python train.py --activation="swiglu" --routed_scale=1.0 --lr=0.0022 --steps=8054
Below are experts of layer 8 (counted from 0) of a mixture-of-experts language model. Rows are named gate (a neuron's input weights, with its number), up (a neuron's input weights, with its number) and show model dimensions 160-319. Each number is 128 + 24 x the weight over its row's rms, rounded and kept within 0 to 255. Numbers have three digits each.
Before each expert's rows: a language model's description of what the expert responds to; "mostly gets" lists some tokens that are sent to it at least half of the time. This comes from a sample of Wikipedia text that the model never trained on.

# expert 17
What it handles: Clause-ending punctuation
mostly gets: ").", "),", " |  |  |", ", but", ", he", "% |"
gate1:145130131134142143095147143112075086131156191148079131103131088102125123137186107133161133173132178120152119141047107137130113140163135131126147169157114148119116082120110151128141139114179089145166099125104113112127102127123127118130141117097137097153146116098102130144115138105087114128141137127132131161084137141144121098144147115133157145111126100098131133126140096130131166108102134140125185128131158186131130152111119154107140155106164095093109135144123151113112124096179105
up1:136112118143141129099142148101154101130156132147114131100125134131140097143168151156135141143156169159130114117112087136169140131090133137124136175138109091139119136140104123096120117128130099121190125145141119115113115135110088139106122118139087116126124124081118136140089092097116180123111157092181131138118137102130106134164164120131160145122102110143119135146163114174156174069100130167196144141118109169159110148084116126100130130118105126129139122143102156128071161116155184

# expert 2
What it handles: Line breaks after headings
mostly gets: "\n", "\n\n", "- A", "\".", "==C", "==P"
gate1:118140095114125127109122146143113097140092136130131092097124123122094103135136121183144157169126166189159119127048096137091148115114120099168120171127165125123117101085091145123129136071120119125147131119126098136123113124126175122111116174135141095132127149131098129131108102119095131078159092116125145113127126159155112133159149145109104147092113117093130086095173127124110159081166110174161130130087194140100104119099156112106139107138103140104155136178120106144077146151170080
up1:144135154135122142120140136128150157160111130164082117103113108112142160185121111133159125137160121131136114106125062140121124123143122085138106128118194184143141055115146143161124132125084144145138108159144134148126108128142154116157149146120136116108099118154086116134123146122081138127127134133102143108133147146130143137154123135063129111110132124123175161095151135156078146067152109120145126133094147134119132148191094155123113116078128166143148106106149123127110129104131142

# expert 3
What it handles: N/J word starts
mostly gets: "n", " N", "N", " J", " n", " j"
gate0:140126134138155100100186165143098100147154150154101097099157124102083103149156110160154121155111139148143151162117114133140137159151168139148103140134125183122097122128118099162178117154165095147149119169121122143107048165130076106110129161138153111160139163125117114168142145097094149161109096138122144132096144133141098083123147115096143170135125111134120121100110122137117092089137157140135141111100135154135131132134120116090161113161137129110106111113065148149072184106134105
up0:108135141130139148144126132163138144147116159123118106127122130115107111163135125115097090153155151092087128121148093156156152128085147114143125171094141178104140090130128136135165147149108125148191104104134090129136136148134102079095131108137175134097110123079133150100128116158091124171144106172142159139155124100128105120155155119167088095133133142140157177134167086101072113109079103146163110153118133147143149110138103124115137135161127132092149110134151106125076169144123119

# expert 51
What it handles: Mid-name letter pieces
mostly gets: " Michael", " President", "AR", "OR", " Day", "ü"
gate0:130133150143099141129150120102118148106122117122061141088151120115100165124154136122123084120157135134073155105145180089141152066123139088097181139134106145108119151139136130123128131114133150151140130130168137122125172124095073143099117112152121091143166165143135126113120146115120140096155112144129120153141188116130088117141152098074130140124144117072125134106143161139103193132121146070105138163123155151144196096095096146115135142079112140098134128126103129119161135114107150
up0:119131097118142128088126140147128131100150113153143141131118172132076113128117091079129115120109144107101105099133160125176098203121178132136070121146102095107125117118158161119144088153108115136136105129134085149087131178169103118170173115111099124121118120136134148132103122158147108142151152121157077146111138167122148140087119136113106107134109129127120131158126070122115118141110117162123121059133120114151157115123144107102134180185112121135121101134123102140132128194125119

# expert 33
What it handles: Periods and abbreviations
mostly gets: ".", "s.", " ==", " ===", "\".", "S."
gate1:152119107158140064118166118124145115089123167147133133119144132088108140171114146105125160130147123132140143170118125126128136199118132168087157195141167165116137126119157084163169156172134172154135123125111140095126142142101132114104119134129116164132169127110134099131127104198115142131074081119140111117119145111122114098141171151119140131180169154135098158118131132117117128144156105175107132121117143132150113124131120121099139122135132119121117103093143144124140123164139182
up1:147119126100118125128115073148100110126122138150145151161113098137146096103156125125075083193138161119150073123103123114187113108100111138195134120130117107126125096091076123091134094085072133104146118133135133120104121123111129132104078116103067115122147124144100111128134143102150107123154129097152190123165157118131088136139101132130102116134168096148107096198112183128167180128141140144119169088152065128138109111101116109128154109123142121128170074145086130155159153075114070

# expert 29
What it handles: Apostrophes, hyphens, symbols
mostly gets: "'", "ith", "+", "'s ", " &", " •"
gate1:134129154132139118102177134131099124122156140167113155119135128127096131075145104118139125134122144119092118132124147122176118122119172112128121117104151092133129158078103149152147092141140122125174103123125151151122117149071070124101142133135141076150132172102161092115136170135166154152111065143103132177105151135136111128137198129097115114151115109136128115142125112100131162113141134090125121112164115125110166157087128099120103135128105154108105150108100154125157179105092106
up1:148137112152144153136131186104125128132094078115077131072189164143116164139114117103187130142135099121110098170122133132129169144111119133147110162118164111112139149149116158110113135168116128126129121098135103088126131126133104119120079140138160121100153143130171160125134147119146152116164084171106112097119100149132132158101121129078138117124149096080128126139116119150124164093127155133127098111133086135147147110171148135118120115137113137115118133115111137129130114136102093

# expert 56
What it handles: Digits in dates
mostly gets: " cap", "1", "2", " more", "72", " ten"
gate1:129124156149093102147135145120160111079116134165101106155159116054102120142192125138140132153133120123145090092123150115095105102174086152153101137140113122088124097118113139175132135129152127124143150126111129132118115187136117152147159124121127088129082119127111082125144130129122172127144126116120153151097087129153083135141127110138132122120093089128153168134171114115101111148150095143136124158103144136107118120096119146106184067098146125130118121153106132104144130137138099
up1:124142139139136166176093163111161146119126113122140105141088092107105114150131105171126176160135117129095109131123089096116123093077149151111194143150116128115131109136103135113108145067183093079144149083127128142150103147131148128171100149138153124128110154141132115110144140158142144171149151152171123106118105117169120138132143135159151162136105139166121103135130111113136062089140086120142098116091123135146122158110126118129139124120115137138094136119156119119105118102124091

# expert 12
What it handles: Past-participle and numeric endings
mostly gets: " an", "ted", "ated", " a", "ased", " said"
gate0:128129127127109192140132141101139127143103149128085125105158102179137138118120089115120105179097110137150105118091087122137142145145046144163119142139132146120147142099131143138144164123109187090167125186171117098099121121131129161097122124107191136142118144116141136125041108139137175156129100167100156117102127152135139135144169120112142110150121128152131185081151150148124136096143127169114151105172115171116104104132081118085130083157103181104128110122109119134137119107111121
up0:128127079101132152160131155080113057143114130140117135112130102129125164139096156117139111112112153172152188108110131117100131102143122085105095111120115137120123132168107111095117129085132112133060102136143120106148107159102127130181112133120114141142107121081109150127153130137109149127135146120146179106121153144142168129121165136150076107129104091124144137160128120105118143119121135082169152131148096160132086124095166162134128110085146124126172104172107131157142187083114142

# expert 52
What it handles: Latinate vowel endings
mostly gets: "la", "co", "ona", "ola", "ae", "ita"
gate0:142120081134139118142137197134103124172141166116157132117135131110101126148108134142168178146119123130160173130126074148113105102160123143159149111142104146146118122137130139127142123113094140146118119094106115084101134133103109139116117120151139121155139120123142090124118132211144094106075140175128167124100131101160136132125111108105175150132123110100120089117104104123133131120134158099040130119099138106146115127183154115157131098108185116107100131105134115169100123125146141
up0:127126120081157098139128154167122149100128134139101129150102109163150160102145149143111121134134123086074145104180147153113139081106099106134137113131114127132130130132139099151123129094102140117085112149122166084124152130155121182108129165119132121129121116127117118077122125091143145109113117119178133122141130110134124139149121109095141119177163123143142132149141153098120132097078087151130111102143143121133102134125114131169157176145142097077157182109111114143155136100139090

# expert 48
What it handles: Spaces and leading digits
mostly gets: " ", " us", " about", "ying", "ing ", " less"
gate0:117106148134123165117148112163117146129184157122123138122131119140115126128116096111150138139105168167134107145091125127131122166171152139158158095147131169126099090103134123162153092122117113142188143136135162152110107160134124142079160112102142125166116125120128127139101189123114164153095145131146160158139155125140111118129130118121134138135165091115138133142118123155117127113137160154194158087122109162150122102097097092106168131164103149126116137131107147149164196126107114
up0:125099173115103141110117124133095131137140092099105111128109097130111127114119150075115099153141160151155130134143096081102119140119112106140170105142127163126141121141144127142105132087161107173129120119118127135119133126098122062092144101156138161109131132152142157118142142149100118114108140142130126106151105132157144119103103154179127163084145105049121122151086113138105117103129155152174120089139103093141117102095085097128139143123110184124160141165135160138154175140129144

# expert 44
What it handles: Table rows and quotes
mostly gets: "\n", "| ", "\n\n", " Pe", "- ", " sold"
gate1:158092111114178073120121099111112134123131148153102168144156119117137136154140126114128126112153140168113160141124155150088133131190144142122116107127123103164087157117129099138093132125124135176093136144128142150123113119123128115146163166097112142131132103095087121136111114120117121111127150110070124122132119094153103119124120105111108160115109096129180125095136140097113127132152125080155119127095140129127158136146166148125173107154141111170074131133115142136181173134157108
up1:127102138150149117144097096099121146131121149171110142194136105097128141105126115206125138143099116106129132113087130133182153109204106145148099111167117119112125085107128118158131107134108114122147122130151128170133112158160153140129138105127135100128151135131108104136134119128092143153176140128129164139157161130086110133128144110123107156117121123162118130120146118173124118101139109204151137134092148105150158164098143107147138109139145138125141107122109136102087159142172141

# expert 34
What it handles: Early name syllables
mostly gets: " John", "az", " El", " New", " Sy", " San"
gate0:127140113114137112123146198139164097148134092127084128116172152119127131161166137098136123141124127112174100169127126111090116157126126123147147087100139142085142124168126153115116182125112125152153100149136157079112098139124115130112125107172093101139155130154109112133130148189126132150100138166128134134104145168165125139132108124108131111123126124159151102126146144087107156136177119143149098135178085120134126147118190147106123149124102137131138126109121141101174134195134101
up0:119126126161136117177093115146148126132138135132145135130143105120100117151125118171139109133101127168096110117173122108154108103136131099119153119152120143154105153096124137112164120127131096152162120164129170105103100184122105158131113100078149095119140140175096163140160141129149170107130131154115146119168166117136153136157133127119109126146128117155115123153136150112128117118141148142170117137161123196126135114133107103130102150136170114121146109122094130154113123143102115

# expert 47
What it handles: Numbers and "ex" openings
mostly gets: " ex", " had", " have", " Ex", " has", " inst"
gate1:160136169149161113117141144128162137127189113145112137168144125087129086098152126094147127113136121119154142105120134120149120107170099117115153141169128120131088135102117100158162084101127124097154177110131132117115132111078088122130122143100110112132145108066118123149089114098123151155134153108127191141118130087093105123122110103133114156097159135111114120156115151141123182099108166156146145103111121167150103159137128118129149133089122109120139133118132174144142143121146140
up1:115097069136105142161124163129164154107129129123120130105096106194160070120123123113167144113070150129110142141141129128109118122118089093128121141123147156120125125136126133126125113128106108114144103144147145135122148129117111143118152121105166148142163202089193116113104152120117144199094146136109140100145096167096131149108122113118117129116158138100095184118167120155111128121160120146155140118178136109113111098184047112129116112147079157117155099128138127156116124122097141

# expert 63
What it handles: Second pieces after consonants
mostly gets: " f", " School", " school", " law", " field", " round"
gate0:132112124140095138113161110137103145094137155169083155128124123097154151145127110115138124139133163129157137139108144141134074157185146109121149142128151152094121108108107134152142127110119115138142121125105149143102101120104107146139109168105150106157138148087091126147086147089104102175130131112099145142124121139168142110135134114116175146107157095106146149155154163133131117125158158107151154107097170161119150118052132140078111123160131086083112108137121143172110122122180144
up0:137141071113137147111146159151111162147126113121138170089132144134079203136120081119124137150122113127149097150110161108145145159169104131138130146141107142108123141104119122137121122137128116114114108115120132113110158072142110178158137135142140107102144120107161133124094066133131157147069128160156101131130123108151096110162140110125131142146127105164106149149108120126141091115107127054144130115139106120125115145182087124140156172179140118147118129121110124140165136128105125

# expert 27
What it handles: Openers and quotes
mostly gets: " (", " \"", " | \"", "_{", " | H", " | K"
gate0:120116128152141105124136121083124123080166183131133081098168106102135124108128148080122113135118172167139091106126135165141177128152132164107084115146188168115110130145150135114147078166124140119105092125155152112139097142114134120186169119118164160098140140126128102134129122136113119131077141146124156126151139118219137155166082108142123121109162123106138112110128138105123148142132117152156158087127130114161127120124106157152149116146105137102129150126119150123131158108158136
up0:133150138147102109106111083121141157112101148138179102106169121130130113110137123110107132132104158165167127133124180160137121100112137140113098138119133151140123144154135131136148099168153133121074110128140111127154145166115174148141154130173118131085130147103129100135087107138106126114107168134152134137107150147145123133105118125111125120101168118108084113110125135155080197138109150122115123094150158132155143123124116125124107124118108152099144148153124096120128168127111136

# expert 58
What it handles: Creative-work nouns and endings
mostly gets: " film", " work", " album", "ography", " series", " art"
gate0:136135141137128145141141105094105089146151125116110156082128130141115156138160137132109114184129158141113096150130090099117114134154167169153121169125095132134096153118090116137145146126161108133141094117151164130112115125082143090141106138121148092148137148113150086147123171133066113136124126153132156114097142098153130144120112080122134134086129094100131123121162154092143081123114130094145147102122148085130128104158106133089136159117138096104106128116133148125129162138112119
up0:135109077110174113108118107107150127109153135145095107155146116072153127120101145099091103136082126124153098108144132158121109143123142139066162134138121138157133164127135143153139121136115130136146125091120094190121097124129147143154125115112165093121122116094151105124105138116145094125145138162117133108109192104130109133186138126120129162151132136137117146156103109139134156123133138151095141100080143138132083146159147063133152159141127134142131107132111130129118108142118144

# expert 11
What it handles: Mid-word pieces, table ends
mostly gets: " Bas", " author", " Port", " port", " Saint", "ersonal"
gate0:164104154172111138117157145069062126130156124128125104150157122119151117084131131122137125126161114156118105145119134086163118165125145159124127153124209206146116155164130132141149091110126146117170174093130118173122142119132097149136141129126145120151137133121158148148135151124110179135114156101106147147106123116142133145171156104122127135139113155143112159099092166135104144180177147106148135052116104136143144137137114129111094087126146143097143133110094144141169138151139115
up0:161131119144117097100155114113134107145166128160125148134143144048141102122118116101164083098127103123134114143162071117121131104142113057130178192094061127135135136129123143137117086177124107139138156128130153076139136153128142139159084142103125123127102123130111078142090150110114145143124115157128145124114159171113143102093113134124126162176133133129087138158096108117151110119157109114112135104143107138091112150121136131131126113132173098113109114155131136152128098156114122

# expert 1
What it handles: G/g and mid-word pieces
mostly gets: " G", "g", " g", "G", " Gu", " | G"
gate0:140137110170128131139140108145113125106130100161148154100106129111142138130123085137114122157154125121134133108092126146102109193129139155115160128137107160093112112107113118149166104108121140142134102138115119136107136127132134086121152116077061110118138149096169164146123120094098110122155140101125142171123108148152105106154150136102114126093138108120100108115103127102073098071122156077184165107110122127160108116126117125101145152151142103133125104129093120130141142100170094
up0:139094149082158138109150132099117105151127109162074124149100122126161139130128133125131132173107174163125129134193121132179122145124144119143103165107114124137152119127123138085167101069085118148149120113129091103135133130118131098113147111161148128150129123141178125133096099098125097161120132120131102094090148126157116110115140124126143135090141139146085140137140104129110115130114149118137165130119145121159155101100074163126115170073089129139141119136133110113148139143126170

# expert 45
What it handles: Word endings before punctuation
mostly gets: " ==", "),", "\",", "\".", " ===", "s,"
gate1:150129108144096191128129135112098122159120187175108116126125151105137139147141130096136186135147165171135119143125125176121109187147143155144133161140099113128102114099092089136139121097120133142133134118119169075113122090150142160103138159096139103187137131118121132136111095101111132120122146143135180122143112087141130172126160133118137126125117096132144155104127130047169170150144125107110143100118116128161165097100172142126127099083156144088125112110101122142105189074143100
up1:123112080144135094136146128119152101088137148144147132154177111166134090169127112130132105154084132133171138122140141158141104079146167128147139130134103126126132155120156111143144151149116115129114114123137092128105163126073133126121127169124158127125111114084156126146122081119098145173121153139133142136115126142139094097121089072107152130184140129150113143151123117149133093128145130183147121147127107133088137101083104115124165159154133110132112124081133129149155192151105158

# expert 9
What it handles: Noun-forming suffixes
mostly gets: "ment", "ities", "ition", "ement", "ction", " life"
gate1:131117103123113112137131156167104138166144139147142084121138142149115188146107136168121135119154142118135127127142119132155130152100110114094091140121104129098144078114130118138143125121131115118102131160127130124131133115118128095136155168152158128136126100122107153116110140122120120054159143115144161124173158139177121130155127153172133093116175142151124154144174180119125158138200105149108121134134127128128114110109093180133118088122136069122135130127157179157142153115154134
up1:123118080107083115160158119143146126111118129144123147078107124155104125095134153090131136097120133138094123113127154114080147124132109140154106111154101095111122105160150119095114106105114158126106114169156153084144178076154076106171172145113137132125098106129120164115130125131126131132093116124132132135120119137131167151144109106140118111096161107153143110090128082119121133141128159138153117132123114092138137106114113142154096122110084175123131137126113099149151157113132143

# expert 60
What it handles: Capitalized initial letters
mostly gets: " T", " H", " G", " S", " K", " W"
gate0:129164092175154122107165147077108148167130102114107131154158133133107134115131119093153124115133058110143143164079126126135103136174153117208153120155148127171122157159097098122108137160134123133125142095142127141146096095146130131173146155134110114125138136134133103133162150127144107106081095130148136159146133117096136144142120167126140141132127118137126153068098153146106120161162125111100145137114112133143154170127147127114103108076136158133112130115135124135159127116135104
up0:137114150114143147118129171106103159109136144147089147125154060125124147108159114094162121160149155143146142164109137141159086176165152128172140158144162152157101108138102152157157133139148096174145099157118154132110117113113101130134113137092143104175144161118142118132134151134089155124151097117094137144109137131118106150154136129125155145081131090098166127100096132099132089079164149154109165102105165130144138127110151130111151089112093144121096110105113133130122186149187157

# expert 16
What it handles: Mid-word pieces after onsets
mostly gets: " new", " near", " final", " support", " high", " main"
gate0:133105165120147135138121107129137108151112116142078147102155107100112110079113161105121132138146120163124143174125111123098119119112170124109149099120103143087126091104105132128166075140085091128147101120135106133090138120067097106136144137100138175159130129115142142152154112147128162142129160067167122137125084065124140106139136128178111137118120131148162140162134095126148135183093141144135133095138059124098141099131165161116143154108106107142137131130113132145165126074154161
up0:133154113130139124128171074081108136139129109109116130134175122131122103124146131142111168140121104130111119134104167210148133117158138120156113092167104134084146104138122084094097144085151149102069133151151118143125102124086126077142126141132161120125123127130131083113098083112160152134114136137118115120114142127118122154117103156161142101100155107111101146120158150173152130173150153085104115101104104059162168067138104109127118086145170119138132130141111113153182129099140109

# expert 20
What it handles: Word-initial prefix syllables
mostly gets: "ob", " con", "on", " pro", " Con", " Pro"
gate0:133101142125121096129152141141111104108121108169152146134120120122133121124107147123124131129098140172144130156116107111103123109104121121128195148133130101098148132156111135126141112128105130119142100126146107119125151113157094096115109149106138131125120133112169143124123160117114168155071108126133113155181143145133107126112165128189137148111143114135077112128092117120127101097105142158124163129111144185080105093131112094086126124125104143140103068114126126117128133133199099
up0:134111129153147106106108125128127096195153105149092161135130112100159140120114133163112163119115122112115162126146136100118103077154155142149098130144105104143105130177113086136112158102140122119115098066122099148116071132097133166107157112096102170115152159169076141129126132114158166165084072131123125125150114115128068141123171139117156124108111136115108107147117145120129091118109129059130131142153118139110126132125167129118118144125147118144134132112119136144091158107122116

# expert 41
What it handles: Middle syllable pieces
mostly gets: "ern", "az", "iss", "ess", " organ", " Angel"
gate0:141136141101152091135133130133087107183131149144129187127112156081103119143144095110105149133103124141115117165125152117143136121141136160166141111171142167165108131107113105146132106127118111132135136098114119102134157180157108139108112152074116118134175121102144094136118119081140100113108124108127115091136109092124149169092132062148166118142145118157123106170141144135097099139141145112110149119133122127161161100097158121119147107098128147160116117110119139131109180081125133
up0:126116134125142120148139086123138099089105155108130078145137151135119154151133148134133117134116126147070115050122099100127132141110123131140104121136139128157132148118163175121100111114135116105105086188132134178121081158140101095162166100139141099106146125132104160135173143175137112147188133121133112127105148174133124140143107133078121116142141136106134076161079118138121130118100145101090116122145178124098150119119106109151135107161118133123140128149109123122129116160075168